python train.py --num_hidden_layers=8 --hidden_size=256 --n_experts=32 --experts_per_token=2 --d_expert=160 --d_shared_expert=128 --hidden_act="swiglu" --moe_layers=[0, 1, 2, 3, 4, 5, 6, 7] --router_score="softmax" --normalize_top_k=true --routed_scale=1.0 --balance_loss=0.0108 --balance_bias=false --init_std_router=0.0133 --lr_router=0.000485 --vocab_size=2048 --norm="rmsnorm" --norm_eps=1e-05 --tie_word_embeddings=false --optimizer="adamw" --learning_rate=0.0009 --beta1=0.95 --beta2=0.95 --batch_tokens=[32768, 65536] --max_seq_len=1024 --train_tokens=792000000 --max_steps=16509 --dataset="wikipedia_en"
Below are experts of layer 2 (counted from 0) of a mixture-of-experts language model. Rows are named router (the router's row for the expert) and show model dimensions 128-255. Each number is 128 + 24 x the weight over its row's rms, rounded and kept within 0 to 255. Numbers have three digits each.
After each expert's rows: "comes after" lists some tokens at least twice as common just before its tokens as in all text; "comes before" lists some tokens at least twice as common just after its tokens as in all text. This comes from a sample of Wikipedia text that the model never trained on. Tokens count by the router's weight.

# expert 2
router:155137089116084125125147119130152119175137116114134125081105128117166079159117092150154150148082143110120139161109103119102111129124139093168097118130127118133121127127116113145090149124154080090172113111149189127138087117156124152119133160114138144136161136160117138093103142123116150132100128141143077166146128128167152123151095136123117095148144122150132143155122135150082101128146
comes after: "\n", ".", " |", ")", "==", " ="
comes before: "\n", "|", "-", "==", "The", "==="

# expert 22
router:102149149093086116129105080123186128137162125155126129142118123144118109119109127150093129085134095161122135095129121106151145118172121142127144117123126125115110143087125123103137103128138089146149086116136130118120143124125107115085124144160185137127121139147113144147129133112133134082109143152148126069094119171146157141123102068176120115178135124103174154112119143095181118119154
comes after: " M", " R", " m", " r", "M", "R"
comes before: " ", "|", " M", " +", "d", " −"

# expert 4
router:129103090112127138126138127118165131139113106140134128072113127157130126165120113140124134138131067102112112130096112165135135127129139099134169148087111142097124108167101089112132122120123124112094108137113115149124145127133118099155107128129125152132195163153167134139173152133077158094155156097144116157086121154093177148074100125127169140147158118142102131192075096177111124141107
comes after: "1", "9", ".", "2", " ", "8"
comes before: " |", "8", "7", "0", "6", "9"

# expert 16
router:111123174163102161117089129119091132191108117160129111123140108101098103092139157137101110104112114139129093091088147182117123154130117121136152152148133140113109136116084155086168096132101109127126145079084122117134130118102109126131161116092133097128095115105147114130138150114116073175146104113153123084136149161098131104090150119114162107147102141149124120168120126131173123144118
comes after: "2", " A", " the", "3", "4", "1"
comes before: " ", "1", "2", "0", "3", "9"

# expert 12
router:148146111141130110145107094150119137130142172106133134115142136096159125129089144147149110116174133133113116134137094127139142148155090126158123138098111127108152101167140128100107127125118154159145153145102127124126141151113123142098144097117161149127113168104097150088141127103126148104087125083100154161147099139138159130083140143131143134126169158155098073167146133117098106122149
comes after: " ", "2", "1", " (", " t", " att"
comes before: "0", "9", " |", "8", "1", "2"

# expert 18
router:099138158140100144129147111123102111144125146136106125124118128154182156108098145105185152107140136126118119115156126109146150186137117163117110128162115120112111143126154107110080089130142167146150129118130169151138145171129127114139076126117076147120089125129165135099124114132140102162153093119150093104144067093141136091143102130103138108110135166126122127166136126159114123126121
comes after: " |", " ", "us", "e", "a", "al"
comes before: " ", "\n", " —", "i", " •", "ess"

# expert 27
router:196132139139162130126089132128164141146144113113111119089135136119137157109143111127120100124106154155116087118136185100126132139116100121149151102091114165122130112134157111132100160138120150129138139131136118105148105067145129115145141122097133121111120177127062145131146093139083139135099118141170079153131143157132101132134105118152123114087128084144131139169169114131120095108097
comes after: " of", ",", "ed", " in", " to", " for"
comes before: " the", " a", " s", " c", " f", " l"

# expert 25
router:110122145134162104131113116098114119126102103139066094144110107122151118117113141126105170144131116148107109083139116170155110127152104144118169163101156136119141156145097140088121118151138159153120131125090129114083137126125129159143101167080133165122134106125136144113128117107101139121131115094091093119135167090093070097128170139115125124150102136150131134131087137162119090139136
comes after: " |", "|", ";", ",", ":", " September"
comes before: "1", "2", "3", "4", "5", "0"

# expert 30
router:106098152115109120136113110134134117129144127113135115185168135125106116135156160163161133071134139176126098166123097091137152081165115141111158115147126115128170122125096078170132160129129105173100125129123080148140130162191092135098107139169120152140149143091110118134147134128102136089130171133113115119148129146102175157150072145121117121118146146157118126128107117110116118117150
comes after: "0", "9", "1", "8", "4", "3"
comes before: " |", "0", ",", "–", ")", "."